config.toml
n_layer = 8
router_score = "sigmoid"
routed_scale = 1.0
balance_bias = true
lr_router = 0.000687
head_dim = 96
norm = "rmsnorm"
norm_place = "pre"
rope_fraction = 1.0
tie_embeddings = false
lr = 0.0106
lr_head = 0.0144
Below are experts of layer 2 (counted from 0) of a mixture-of-experts language model. Rows are named router (the router's row for the expert), gate (a neuron's input weights, with its number), up (a neuron's input weights, with its number), down (a neuron's output weights, with its number) and show model dimensions 0-191. Each number is 128 + 24 x the weight over its row's rms, rounded and kept within 0 to 255.
Before each expert's rows: "raises" lists some tokens whose logits its average output raises strongly, later layers aside. This comes from a sample of Wikipedia text that the model never trained on.

# expert 5
raises: "em", "P", "und", "at", "ode", "oth"
router [ 83 109 117 100 125 176 124 167 143 128  64 118 141 131 107 130 152 119 127 126 110 140 132 140 115 129 132 125 115 131  98 137 144 118 131 116  80 113 117 136 117 116 140 136 110 134 118 125 136 127 158 168 115 123 166 104  94 153 189 152 140 143 129 139 104 155 107 146 121 119 126  87 157 154  95 157 135 106 112 163 112 176 144 135 132 175 132 162 123 173 107 110 124 117 109  87 147 109 140 187 153 139 141 124 130 149 174 113 121 160 156 150  98 140 115 127 159  80 151 190 160 156 141 163 136 166 152 117 118 143 119 162  88 118  97 172  96 131 143  96 150  92 112 157 127 133 126 149 146 124 110 123  98 169 106 123 151 104 123 108 134 117 106 188 137 128 152  89 119 124 116 118 112 109 146 116 118  85 117 125 141 104 170 126 153 115 162 166 118 142 100  92]
gate1 [125  94 178 158 151 140 137 127 123 172  98  90  76 143 125 137  96 111  98 161 128  87 153 132 161 116 136 116 131 122  98 128 134 133 110 131 129 123 109 128  88 105 128 106 113 109 129 136 137 161  97 126 135 127 174 134  81 116 144 162 111 126 107 144 163 148 118 146 134 140 124  89 134 121  88 174 144 171  91 123 141 132 135 106 138 157 107 132 146 118  89 146 102  97 142  90 122  96  75 121 154 130 168 139 130 107 121 121 124 132 139  80 127 167 134 125 105  88 102 145 131 153 108 154 129 125 199  85 131 106 121 133 124 134 135 133 151 128 123 107 139  92 124 145 126  89 130 157 137 149 166 171  64 159 110 131 144 142 117 138 116 161 103 109 158 114 132 113 121  78 121 148 153 140  92 122 141 133 150 112 130  96 103 103  94 145  73 165 154 106 139 104]
up1 [ 96 140 166 107 166 106 145 153 147 137 144 137  87  68 156 134 112 164 161 102 113 122 115 135 131 154 176 131 136 139 136 145  98 115 200 138  84 145 150  99  84 150 174 103 104 144 113 126 137 142 108 149 110 109  92 146 128 132 149 108 138 129 114 155 130 105 184  96 117 134 115  77 149 123 140  89 141 131 128 114 153 125 152  82 101 135 106 163  78 128 131 148  97 173 146 112 137 124 137  94 132 156 136 105 149 102 134  92 126 103  96 159 144 120 122 153 131 130 134 100 111 137 144 100 137  96 130 168 108 134  99 145  94 133 184 149 162  82 108 142 156 140 126 132 110 145 105 138 149 148 147 107 168 126  94 101 147 132 132 117 134 153 114 113 124  66 136 143 112 159 106 121  93 105 147 160 128 105 140 120 118 137 135 159 139 123 150 124 123 104  98 154]
down1 [113 101 145 154 109 104 120 149 170 134 138 123 127 144 121 136  95 107 147 129 106 130 128 143 105 150 184 120 143 125 140 152 125 101 123  73 129 132 148 146 141 145 173 149 103 126 142 107 147 120 159 137  55 147 123 110 139 115 105  95 127 146 137 147 125  98 115 129 120 150 121 151 145 137 115 120 105 123 128 122 124 118 126 125 150 150  58 120 177 117  99 130 166 149 135 177 120 113 115  94 110  94 168 134 102 157 146 125 147 146 112 180 133  78 129 113 149 136 126 117 170 101 144 100 176 129 105 143 108 169 157 130 113  78 116 153 123  97 104 126 152 130 151 107 129 111 192 157  77 127 141 140 168 146 118 114  90 120 117 123 113 149 110  98 101 140 143 100 161 170  89 135 137 133 109 130 111 119  94 181 145 119  93 138 130 114 106 171 139 103 114 157]

# expert 62
raises: "2", "1", "6"
router [141 125 124 122 141 119 139 125 129 124  95 171 133 100 144  96 120 125 137 143 135 135 123 123 113 162 122 103 117 123 108 125 159 114 140  84 148 140  94 136 103 105 156  90 118 166 143 145 102 133 144 139  81 149 112 146 101 195 148 166 124 137  95 123 100  93 129 141 153  99 136 108 142 103 122 131 175  61 179 143 180 171 146 167 125 150  98 128 102 173  80 137 153 106 117  86 155  90 146 142 121 149 171 131  74 133 117 156 123 124 124  95 124 144 133 125 147 130 168 111 125 148 141 193  93 160 148 108  98 128 107 145 100 114 119 124 122 127 118  90 108 130 118 127 135 135  98 156 152 120 122  94 162 157 109 141 144 130  98 173 105 137 132 163 122 122 118 114 138 147 131 118 142  94 103 128 139 120 155 141 133 118 164 126 125 158 176 119  77 116 109 131]
gate1 [141 136 141 117 147 157  91 126 109 138 110  79 106 143 131 167 120  92 142 163 166  82 125 147 163  97 118 163 159 145 179 172 138 152 140 131 150 136 120 146  98 160 126 157 150 152 157 109 104 105 128 102 137 154 100 132 103  75  93 142 161 149 141 109 138  96 159 131 112 133 136 161 115 118 146 132 195 125 116 126 132 134 110 158 165  93 130  95 130 143  76  74 172 115 136 125 126 109 155 157 134 151 107 128  98 192 123 147 137 122 126 124 137 160 142 110 139 142 153 136 151 145 151 126  91 150 120 134 134 104 139 132 131 154 131 115 119 101 106 137 166 155 111 122 156  90 138 102 119 133 154 159  89 146 152 146 140 127 128 147 105 153 135 183 133 162 147 150  98 136 133 113 173 174  98 144 120  69 140 137 135 146 107 151 122 131 109 115 101 142 144 125]
up1 [132  76 101 123 117 125 119 117 133 137 158 147 149 146 114 123 121  81  98 123 142 127 120  92 135  66 114 157 125 114 114  96 133 166 137 132 124 147 195  92 131 124 108 117 100 127 136 116 117 154 117 134  91 138 106 106 141 125  79 132 138 138 109 142  95 134 149 102 140 135 110 149 127 143 128 108 134 108 136 171 145 119 123 149 121 172 108 138 145 144  96 123 123 115 137 149 152 107 161  99 162 119 116 105 158 129 139 118 131  66 147 143  50 163 130 106 130 162 125 108 123 124 125 110 137 148  99  99 123 157 123 136 219  95 131 113 121 121 139 133  99 141 117 130 121 114 124 149 142  77 126 117 100 125 118 132 144  80 157 129 134 162 139 129  98 132 147 163 100 125 170 168 164  60 159 151 127  95 126 138 148 157  72 137 149 104 145 123 104 115 123 111]
down1 [ 81 125 106 111 131 167 135 172 135 107 165 111 123 134 112 118 166 115 150 177 128 139 183 158 131 104 116 127 130 145 120 128 149 111 128 130 126 125 106 122 162 131 128 166 129 128 137 149 131 126  77 117 158 126 137 147  95  82 132 161 128 167 141 100 133 136 169 139 148 109 159 123 134 123 162 134 148 121 113 104 140 189 104 119  90 127 142 129 163 177  94 127 161 167 117 136 126 136 181 138 114 124 131 129 144 133  97 151 140 126 146  97 148 119 102 114 109 153 149 125 109 115 140 130 156 109 115 123 146 168 133  91 120 113 104 128 120 153 116 119 107 135 127  90 131  70 130 162 182  66 106 151 135 126 121 128 166  95 107 131 132 165 110 131 114  85  82  95 152 153 168 119 128 132 147 127 134 142 139 115 121  93 120 178 172 133 101 196 140 129 159 135]

# expert 61
raises: "nd", "0", "ly", "1", "5", "6"
router [107  85 149 118 136 130 158 176 121 119 110 149 130 109 136 104  71 121 112 120  95 165 174 153 121 114  94 121  63 156 138 143 140 127  96 140  86 161 116 141 114 135 142 112  90 147 133 131 128 144 103 127 122 135 148 153 156 161 143 150 148 155 111 117 134 108 119 183 168 114 115 115 157 140 107 120 132 116 183 180 142 164 127 138 120 115 124 153 128 162  92 124 150 121 167  84 109 119 156 149 167 131 101 121 137 167 127 138 131 155 141 111  97 144 132 126 163  85 155 172 123 137 183 136 119 120  94 117 143 129 104 137  96 142 103 132 132 147 145 113 150 111 107 113 129 118 108 103 127  88  85  80 157 157 126 150 118 134  84 104 107 163 144 133 141 127 113  96 125 141 150 148 138 103 120 145  93  80 133 109 124 147 140 114 155 130 114 150  74 135  94  94]
gate1 [156 131 120 148 162 148 148 109 148 150 109 152  97 113 114 124  83  94 133 117 148 105 209 149 136 157 116  55 136 154  83  92 119 165 151 127 131 160 131 127 131 153  86 149 126 106 120 159 121 171 101 128 164 165 137 134 120 131 141 139 143 143 154 129 135  89 160  98 118 128 141 117  93  96  70 105 146 139 102 107 108 160 149 126 145 118 153  92 136 154 123 137 132 189 136 149 127 124 156 121  94 114 119 147 114 144  97 171 140 137 136 101 152 193 158 161 160 157 104 122 117 158 120 129 113 115 129 115 129 110 121 138  88 120  79  99 124 143  92 146 113 136 107 151 111 123 125 176 108 128 150 129 131 111 148 104  89 121 159 109 119  93 140 113 129 136  99 113 134 129  87 128 134 174 155 117 157 115 141 123 167 154 119 119 128 159 143 108 133 119 146 115]
up1 [ 81 149 145 116 141  96 123 127 163 113 142 152  95 127 109 102 149 177 130 182 134 116 117 127 135 135 119 118 174 128 165 108 152 145 121 139 161 111 123  93 178 128 200 172 137 140  86 121 119 135 140 117 150 117 145 112 137 145 142 132 149 126 128 119 162  93 138 137  99 122 116 138 116  96 126  99 106 123 107 166 104 108 137 136 142 122 128 110 120 113 138 148  95 138  98 126 139 143 136 157  58 122 141 111  84 130  91 130 167 153 151 119 154  89 122 101 156 157 129 124 154 166 156 145 117  93 111 160 115 105 134 102 114 152 169 173 139 127 176  96 134 158 164 117  82 115 145 125 145  74  76 125  96  81  73 113 145 177 140 142 149 120 129 143 122 108 132 127 125 147 127 146 134 121 121 157 136 127 106 149 137 141 167 124 143 109 103 103 129 149 104 125]
down1 [146 122 124 175 120 140 141 127 109 123 120 143 159 109 142 138 109 132 149 155 142  98 133 108 103  84 166 147 167 130 117 127 124 136 139 145 111  87 122 141 160  78 126 127  87 126 105  86 156  99 141 127 148 133 115 162 108 143 109 112 175 111  83  96 118 113 134 155 112 170 135 171 116 171 109  88 141 129 184 158 130 134 116 111 136 112 141 146 123  96 137 156 145 146 139 161 104 145 104 138 162 141 149 120 186 134 153 125  94 120 135 110 110 137 119 122 119 110 135 139 138 107 128 115 145  88 113 150 134 122 175 115 159  61 144 111 164 111 108 126  83 134 124 166 113 173  80 146 119 133 136 133 120 117 135 108 141 136 144 169 131  86 118 148 156  73 146  88 116 176 160 155 127 111 128 145 162 139 148 132  78 113 122 103 131 114 110 154 140 112 172 162]

# expert 10
raises: ",", " that", ".", " to", " through", " and"
router [ 75 114 119 145 124 161 149 152 124 120 122 119 111 115 131  84 125 132 134 111  78 197 157 155 162 132 126 139 132 133 160 142 163 108 175 152 113 130  78 141 133 128  98 130 113 164 126 104 135 114 127 176  90 137 128  95  92 126 131 196 122 148 129 154 128 158 171 156 114 123 167 142 141 126 103 169 123 105 163 137 170 139 157 148 109 128 109 166 122 173 126 105 101 110 102  92 119  78 161  86 134 148 155  85 105 158 141 172 118 117 145 111  91 146 140 114 142  90 140 122 145 135 187 131 120 158 148 142  84 121 107 154 117  96 154 119 127 135 130 123 131 107 139 140 128 114 118 130 139 123  89 138 142 136  97 152 109 147 142 110 103 126 138 143 119 165 111 109 174 117 145 131 121 120 146 153 141 145 157 135 140 114 149  94 163 136 157 157  93 155 135 127]
gate1 [ 78 118 154 150 134 157 140 140 135 136 136  87 169 101 125  98 127 164 126  97 147 106 134 108  98 151 149 152 122 143 114 121 158 160 129 131 130 138 121 150 111 135  79  79 107 127 111 163 139 158 107 136 111 176 128  89 107 142 173 168 104 151 107 159 144 107 164  98 147 100 134 130 119 153 146 124 136 114 153 143 180 112 166 144 102 146 127 138 118 149 123 107 156 174 101 108 101 112 175 116  94 154 141 131 142 112 121 137 174 119 123 145 103 156 114 125 137  98 157 114 109 147 128 112 188 134 127 142 136 124  90 134 129 104 138 102 157 171 130 131 141 115  75 143 167 114 113 121 193 107 131 205 112 130 120 109 133 171 134 119  94 106 128 143 128 151 104 117 151 112 150 156  89  91 111 113 138 137 146 110 130 131 109 161 136 125 109 151 163 123 117 103]
up1 [130 108 116 160 125 111 132 115 114 123 159 124 160 144 160 131 111 124 147 162 124 116 113  96 134 141 109 152 126 161 133 167 134  90 143  98 135 147 105 133 103 136 133 140 159 164 173 159 128 130 148 124 102 140 130 192  88 108  71  98 165 137 149 138 117 124 158 148  79 113 138 112 109 122 137  78  89 100 116 111 106 135  74 146 121 139 169 136 143 152 146 118 116 157 128 154 122 118 165 169 178 121 141 126 134 129 101 155 137 148 116 136 156  98  95 170 148  87 114 122 116 156 123 135 157 116 106 146 165 122 136  94 102 104 116 119 110 150 107 113 114 149 137 167 121 115 138 113 144 110 152 165 141 168  95 118 124 149 123 169 112 106 114 135 126 107 129 125 116 166  91 108 186 124 108 127 107 137 148  85 198  96 101 127 150  99 116  94 148 150 102 140]
down1 [159 109 135 124 178 151 136 112 184 170 156 160  83 151 152 106 155 104 133 200 124 129 130 160 143 147 129 105 155 121 101 101  96 117 149 117 138 135 134 153 137 107 102  95 123 132 140 139 126 130 138 135  92 131 105 158 121 137 130  97 135 124 186 146 137 105 165 155 127 128 145 162 108 109 120 101 144 107 115  90 142 130 135 100 129  77 129 143 137 100  74 137 173 134 149 119 129 170 126 178  97 136 127 128  98 125 138 133 123  79 139  92  92 134 189 105  92  86 100 132 142 137 111 165 128 133 139 100 139 136 145  85 129 182 100 145 140 100 129 169 142 136 102 113 121 117 106 155 129 139  98 122 147 141 145 125 110 134 128 139 121  65 149 126 147 149 106 126 129 116 138 119 173 120 151  90 106 117  93 118 137  96 129 111 120 132 171 133 142 115 165 144]

# expert 59
raises: "9", "7", "8", "6", "5", "4"
router [ 83 100 147 113 127 135 151 162 146 101  79 154 124 110 139 103  83 115 130 130 110 154 123 141 148 123 112 112 144 101 130 101 120 121 124 142 111 117 111 160 163 137 154 171 105 122 112 114 140 125  98 201 119 107 107 170 108 152 134 156 110 139 123 169  82 151 154 136 132  92 137 140 178 139 109 102 160 151 149 175 142 167 141 119  96 152 140 117 119 176 130 117 138 148 156 105 138 134 144 158 133 111 143 129 145 106 156 122 116 116 113  72 113 119 118  88 172  74 134 147 136 163 139 168 100 151 131  94  97 105 127 150 116 103 145 100 129 109  70 143  87 109 129 124 136 103 122 135 118 133  91  88 113 164 137 159  71 127 110 113 112 175 156 146  99 118 113 135 152 128 136 146 118 131 135 134 108 116 170 146 151 140 169 138 148 149 134 157 147 135 113 107]
gate1 [169 155  95  73 135 133  96  93 122 105 141 140 102 147  76 153 147 137 142 113 115  95 130 159 154 103 116 117 103 126 102 151 122 139 106 116 131 162 121 137 113 153 117 153  76 111 114 129 111 117 159 149 100 173 141 123 195 161 113 108 129 128 122 155 169 147 159 125 137  87 107  92 114 131 131 131 134 193 104 138 124 132 157 126  93 101 137 160 135 136 132  83 137 112 114 136 137 140 130 152 151 124 145 119 100 152 138 119 103 140 141 113 146 136 113 127 145 109 128 112 126 152 104 130 118 115  97 150 147  81 120 103 107 144 126  99 134 120 169  96 127 122 114 160 128 101 141 143  83 148 104 157 112 166  57 149 157 166 109  95 121 121 183 120 171 121 153 125 168  78 128 119 125 128  94 138 109 129 123 160 122 186 131 155 118 132 110 157  92 137 139 135]
up1 [105 116 151 152 147 117  96 165 174 117  87 142 137 155 179 106  97 148  73 102 123 139 144 121 127 152 158 119  96 139 135  68  88 104 148 134 115 138 118 139 153  85 117 167 119 122 117 148 124 127 115 129 128 125 117 166 146 165 110 122 168 125 185 129 124 160 120 134 112  98 119  86 160  85 142  86  79 158 162 148 135 113 123 102 153 112 109 135 121 118 122 128 149  91 148 168  86 133 133 118 113 120 171  89 106 112  88 128 114 116  70 177 161 153 127 139 169 116 146  84 106 116 120 115 141 108 132  93  93 118 121 155  83 129 126 145 157 117  78 122 133 122 130 140 117 123 147 134 127 103 105 106 157 146  94 126 140  75 126 124 116 157 113 119 141 125 129 157 154 112 144 107 169 140 135 128  96 154 116 124 117 139 100 133 155 121 104 114 142 128 102 132]
down1 [144 115 158 154 118 121  90 117 168 104 143 174 100  89 130 140 115 108 141 144 103 126 117 115 104 114 122 134 199 106 108 125 126 114 142 154 149  81 165 105 136  97  78 145 150 112 116 108 145 140 126 151 129 120  93 151 132 122 161 124  95 113 136  85 125 204  95 108 161 121 111 167 138  90 118 177 115 143 168 104 123 127 125 121 140 145 104 168 140  79 130 144  93 141 129 111  93 158 124  72 109 121 143 152 108  77 107  80 114  97  97 126 126 133 112 127 129 109 160 125  88  86 127 134 144 118 142 130 141 122  83 120 150 104 111 166 163 139 140 131 146 114  79 114 129 124 170 124 114 116  86 105 115 101 136 123 126 139 142 110 134 157 123 123 117 127 115 119 111 137 154 108 124 127 126 120  94 146 114 125 194 113 127 125 129 131  83 137 143 125  97 163]

# expert 36
raises: "The", "====", "This", "After", " They", " However"
router [132  96  80 111 140 117 144 161 108 146 107 146 109  89 123 107 116 109  96 129 104 142 104 123 140 142 115 149 135 141 132 104 160 142 113 127 105 161 128 109 160 100 109  92 109 140  92 146 132 123 134 174  82 115 142 134 120 150 121 159 137 152 106 164 100 125 129 161 137 115 147  99 139 155 104  85 119 130 138 158 134 154 128 129 125 122 132 135  76 176  96 119 168  89 101 120 140  99 127 150 144 127 117 129 115 131 131 151 115 139 140  95  85 128 136 102 175  90  94 114  97 160 147 186  81 120 157 114  96 102 104 153 117 146 102 110 126 116  87  89 115  69 111 136  99 117 125 169 156  98  75 132 163 143 101 115  78 131 109 124 105 146 133 155 150 137 160 134 168 136 147  76 128 120 132 127 137  80 135 110 136 115 147  89 165 122 128 146  96 119 142 135]
gate0 [111 118 121 131 125 114  87 145 176 117 169 133 151  80  89 132  88 120 142 115 134 115 118 144 103  92  95 138 127 149 178 153 173 129 129 154 143  80  65  83 119 117 146 123 110 138 117 143 117  95 135 122  79 106 113 125 108  97 137 150 105 116 138 108 116 112 109 141 140 120 106 149 145 115 107 107 141 111 161 136 103 125 100 118 143 104 113  85 146 133 180  92 154  83 127 103 107 142 127 100 115 101 148 124 138 130  91 124 150  88 119 125 122 149 108 110 166  56  90 107 114 117  94 139  77  84 121 137 120 138 151 146 119 111 137  72 141 122 144  91 100 125 144 115 199 161 115 177 113  82  93 129 136 113 130 124 136 139 149 132 122 120 117 136 133 158  93 135 160 130 118 114 113 121 109 116 158 128 104 126 134 118 141 147 149 112  99 116 116  97 127 137]
up0 [114  96 166 114 125 124 148 102 123 107 134 130 133 132 111 101 165 103 123 107 130 140 120 150 165 130 111 153 131 127 109 116  93 160 136 131  86 146 123 136 177 111 158 148 128 103 141 129  94 107  62 160 184 141 122 137 116 128 163 149 121 150 130 139 160 110 102  97 126 124 125 134 103  58 142 118 140 155 126 168 128 123 123 100 120 135 140 159 155 126 143 114 154 141 113 109 116 130  93 116 135 133  68 123 128 109 103 168 128 104 186  92 146 113 145 105 108 166 149 175 177 116 146 126 105  94 130 139 107 190 165 124 132 117 131 148  87 148 148 164 126 185 124  90 115 127 137  82 129 114 116 147 167 106 153 138 148 137  80 140 138 113  99 137  91 123 142 116 128 130 129  85 120 121 154 115 131 145 107 137 151  96 155 109  69 130 115 119 118 109 138 144]
down0 [176 177 130 117 110 132 109 146 131 150 125 138 144 142 105 154 112 120 159 117  31 107 126 117 145 116 122  74 129 128 112 112 133  91 112 110 174 117 160 122  93 152 107 132 139 139 142 103 109 138 150 168 170  92 129 142 126  88 151 119  99 131 154  81 125 158 148 110 146  75  98 106 136 159 179 114 171 147 149  84 153 135 140 168 165 129  90 170 111 100 131 128 123 121  92 113 150 145 123 149 132 127 139 127  90 114 140 149 143 146  94 138  91 124 116 110 159 105 100 147 137 137 146 149  80 146 125 144 136 162 146 126  96 133 106 164 159 150 141 126 115 117 166  93 105 144  97 170 121 122 135 127 110 114 107 151 108 118 154 103 120 102 121 143 141 146 140 130 115 132 100  99  93 133 108 137 143 132 109 176 140 158 102 149 146 171 132 135 129 149 120 135]

# expert 43
raises: "st", "9", "0", "8", "2", "4"
router [130 113 132 120 126 151 136 146 135 126 108 131 105 165 112  75 132 152 151 146  84 170 127 128 133 109 121 120  96 150 134  89 124 112 155 111 137 141 116 130 154 123 148 124 157 120  81 141 113 156 152 125 104 121 121  94  96 164 129 140 106 153 138 144  77 124 129 181 144  90 133 116 147 147 152 118 137  92 161 177 113 186 118 156 141 117 136 117 119 183  96 110 158 129 106  78 140 133 138 156 166 122 166  93 103 125 137 152 108 138 116  82 117 145 136 100 157  99 142 118 142 142 135 176 119 173  97  87  94 145  89 133 101 118 125 122 134 115 117 111 135 122 113 124 120  66 103 142  99  95  98 112 126 137 115 137 124  81 144 132 105 127  99 122 107 162 158 118 132 111  88  88 118 123 125 114 131 117 150 149 162 146 189  80 141 152 115 131 102 108 105  98]
gate0 [ 77 117 166  70 132 131 136 125 148 122 143 138 136 132  86 158 113 126 150 128 149 168 104 131 148 130  97 174 134 130 105 108  90 147 170  99 164 176 141 153 142 161 165 146 110 131 127 130 123 120 133 186 107 101 101 155 126 133 148 137 164 116  98 163 131 118 116  93  82 105 108 138 165 146 101 123 106 144 139 149 119 126 125 158 137 158 151 131  90 138  99 163  94 108 137  76 114 176 120 153 148 121 130 108 134  64 165 158 124 122  96 111  96 111 167  85 157 117 100 121 143 135 154 110 106 110  87 143 116  74 127 131 127 136 127 125 127 102 124 133 127 120 154 135 123  99 117 100 146 124 174 138 160 116 135 131 148 133 140 124 141 199 131 129 132 128 113 127 137 156 115 114 116 135 131 102 123  94 110 114 147 163 151 162 151 103  98 158 160 153 113 119]
up0 [127 130 157 105 125 130 140 113  90 114  93  91 137  72 136 138 163  98 142 144 162 125 116  94 102 150 151 114 112 130 142  90  77 112 187 146 118 176 147 101 117  72 103 123 148 163 153 117 124 105 132 163 100 120 147 130 125 140 138  63 128  81 138 133 131 168 130  82 105 113 122 143 146 118 180 145 101 125 121 157 118 108 121 130  91 139 103 145 135  87 153 148  95 120  79 113 132  80  99 106  85 119 132 120 115 130 125 122 135 171 115 130 130 152 143 137 170 160  99 152 127 132 121 145 111 157 131 124 102 110 118 111 125 139 147 130 145 130 100 151 114 147 122 140 173 131 132 129 151 115 102 188 144 150 113 144 127 175  81  93  91 142 136 154 144 166 162 120 142 100 142 101 155 136 120 139 112  98 140 109 102 140 145 159 152 144 102 133 115 136 135 130]
down0 [131 132 107 146 125 110 120 136 123 121 146 137 109 118 174 164  94 111 151 118  95 152 125 207 131 122 148 127 144 142 157 100 179 121 138 178 168 113 134 151 105 130  68 185 130 124 136 107 137 161 140 149 161 132 136 133 156 157 105 174 168 151 114  80 142 129 154 199 119  89 151 140 117 124 148 187 169  87 126 141 123  85 111 135 103 120 103 123 123 104 101 124  86 162 115 168 122 141 114 133  87 145 142 135 155 143 139 146 115 113 118 103 147 112 137 124 152 115 138 147 117 113 130 126 142  88 156 124 140 110 113 123 124 136 129 149 122 123 130  93 143 113 123 125 118 149 117 160 133 131 119 143  99 135 132 144 100 159  97 156 160 130 164 109 155  93  91 164 153 165 178 153 157 101 130 118 134 150 119 155 122  98 136 152 119 113  90 113 114 118 148 141]

# expert 57
raises: " the", ",", ".", " to", " in", " and"
router [134  89 171 101 160 112 130 126 109 109  88 135 104 162 134 100 130 113  74 150 107 141 118 105 140 127  93 129 129 125 116 110 142 127 170 120  64 153  94 144 122 114 151 141 103 129 130 138 160 136 157 167  87 130 170 129  72 125 157 130 131 130 130 117  88 133 134 163 174  90 171  99 148 135  78 129 157 124 170 166 144 161 101 142 147 143 134 143 100 171 110 104 142 126 138 108 144 132 124 126 113 153 157  98  91 163  99 103 127 130 114 111 109 114 128 141 137 103 108 156 123 111 159 145  98 140 136 119  65 137 154 143 117 141 114 120  96  92 122 133 117 107 161 121  71 130 140 153 152 132 110 134 168 135 145 118  90  87 116 131 108 128 135 136 130 143 164  89 146 129 130 140 141 118 104  76 101 145  98 135 152 134 133  96 165 157 152 138  94 121 115  96]
gate0 [ 94 105 115 121  95  70 109 140 157 142 139 121 133 133  61 171  99 112 124  82 144 123 126 111 152 175 137 100 149 110 148 126 160  95 140 143 106  93 102 156 121 168 121 157 139 119 110 113 142 119 133 152 150 159 112 150 132 116 144  97 172 134 129 172 103 115 120 114 173 112 131 128 123 109 169 138 154 142 140 111 144 103  83 114 152 183 144 102 160 151 145 111  88 121 105 130 154 113 165 150 128  96  95  81 127 138 122 148 140 131 111 128 108  85 128 116 156 126 137 136 125 121 157 182 106 142 149 110 118 115 115 145 104 172 114 108 106 120 128 137 122 174 158 103 130 133 157 104 141 119 121  84 107 148 193 112 116 144 124 161 115 137 159 134  97  98 107 133 124  85 124  84 149 120 120 102 139 125 116 102 162 120 132  89  85 132  95 149 130 118 141 112]
up0 [136 132 129 110 150 115 125 108 136 144 129 126 143 141 140 144 123 121 101  70 190 151 134 153 129 132 122 109 131  76 114 109 132 118 131 139 140 138  94 113 158 102 102 143 129 138 181 104 143 145 138 141  78  94 166 144 114 130 128 110  85 131 165 155 151 153 119 121 172 128 161 119 117 148  91 105  92  85 123 109 119 129 145 123  85 137 153 184 149 119 117 125 125 119 107 121 179 134  86 143 130  88 116  99  98 143  90 160 107 178 125 117 134 146 130 149 110 131 146 138  99 158 134 137 149 178 155 146 100 130 171 140 137 123 135 128 124 134 158 151 148  96 148 111  95 110 117 118 136 156 115 100 177 138 212 156  84 150  97 131 108 129 160 116 132 139 111 172  88 140 148 137 149 116 152  99 139 127 120 133 131 113 112 148 115 102 154 129 131 141 118 182]
down0 [139 147 133 113 147 157 171 134 123 152 118  90 137 143 168 116  99  92 139 144 121 159 116 139  80 158 125  85 125 135 136 147 142 183 132 163 149  93 134 138 123 165 165 135 110 107 138 118  79 116 135 124 170 128 152 136  88 152 124 142 105 140 160 154 143 129 132 151 118 145  78 110 129 121 104 118 111 133 117 130 171 169 136  94 172  87 116 129 111 154 113  85 142 188 124 130 150 101 139 123  85 115 126 103 144 104 120 110 158 115 106 145 103 139 164 112 135 121 126 110 143 122 105 196 144 137 139 138 134 170  97 122 107 114 142  95 134 150 122 130 149 157 115 150 151 135  94 142 145 130 113 104 155 121 128 150 144 120 159 135 162 142 112 155 150 183 164 139 143 117 155 169 125 119 128 135 150 118 138 137 138 187  92 140 136 159  76 122  90 164 152  86]

# expert 55
raises: " of", ".", " on"
router [110 128 125 113 138 167 142 166 151 111 101 169  97 131 153 121 149 110 138 110 109 107 158 165 135 119 127 131 115 145 160 174 140 132 150 150 139 125 103 123 138 102 153  81 108 161 133 146 180 134  93 152 129 139 144 106  88 129 127 115 168 148 149 115 120 136 156 197 143 125 143  86 142 114 111 145 116 131 162 170 141 175 154 163 142 117 150 163  64 180 139 145 130 103 145 139 124  91 149 158 116 146 100 128 145 148 143 123  96 126 147 141  76 150 118  78 147 122 159 116 134 146 132 141 108 135  97 120  94 143 148 156 136 123 139 147 124  94 104  95 124 113 139 145 100 107 109 127 120 134 119  88 118 140 124 118 122 116 135 114 145 168 110 149 178 146 145 132 176  82 147 104 129 132 138 107 134 123 154 125 131 138 171  99 178 138 123 170  68 142 138 117]
gate0 [148 112 137 140 129 105 161 192 125 160  99 131 107 139 111 134 141 124 128 108 116 137 139  97 138 124 143 125  96  96 146  95 119 125 158 141 177 130 143 111 145 100 111 100 139 151 150 116  96 158  79 163 146  97 118  72 159 122 142 125 119 130 132 163 129 103 111 142 129 122 133  68 129 152 177 135 135 115 134 137 122 121 122 180 147 117 128 106 135 117  78 134 160 177 172 103 145  84 122 105 143 169 120 116 131  61 116 128 143 116 119 153 109 140 148 102 136 122 137 108 132 114 109 172 135 108 110 147 147 117  96 140 163 103  99 117 106 126 192  98 111 110  89 111 150 130 144 129 135 124 120 150 119 168 107 100 141 123 164 162 186 129 131 134 124 140 162 147 106 113 122 126 111 123  64 139 125 146 146 176 114  87 149 101 165 136 103 158 124 121 131 125]
up0 [ 94 161 126 171 163  94 168 134 152 121 149 132  84 116 111 114 112 147 148 176 163 153  85 135  88 137 126 104 143 102 109 101 132 138 169 144 130 120 107 143 100 110 118 147 143 106 128 112 131 135 151  93 107 134 113 152 144  89 143 143 110 126 104 106 144 102 146 132 114 128 143 141  93 126 174 104 161 105 130 131 121 142 134 148 144 149  94 106 155 118 127 114  88 114 166 130 137 130 103 135 103 129 118 122 133  90 131 129 111  89 171 109 144 155 149 147 166 127 125 110  60 175 124 151 123 128 101 149 134 117 104 130 119 133 133 123 141 147 118 130 148 136 153  89 110 128 141 152 159 137 146 135 113 149 137  96  89 114 101 165  88 134 104 119 178 114 150 136 127 129 138 113 176  95 123  98 128  77  85 167  66  99 135  63 145 156 148 123  87 128 129  99]
down0 [ 84 138 138 114 158 123 117 165 150 145 126 154 135 122 140 113 151 158 132 161 148 109 193 144 102 154  98 111 130 121 129 152 122 127 157 144 124 125 117 129  99 158 123 133 150 154 161 105  94 133  94 126 139 126 141 115 151  94 149 125 158  96 111 116 133 134 149 140  97  90 104 131 122 144 159 120 140 110 158  98 138 169 128 144 127  82  79 176  98 180 150 110 122 145 129 101 127  90 108 141 105 167 120 117 134 119 169 130 110 131 170  97 192 123 107 112 142 170 112 177  94 115 129  94 142 106 134 139 127 160 107  91 114  86 128 114 103 161  83 156 129 171 132  92 113 147 124 136 156 118  99 114 173 120 144 105 125 103 108 130 125 152 124 138  68 129 126 115  93 136 138  79 123 135 119 169 126  95 156 158 135 125 135 104 132 149 169 125 112 101 114 109]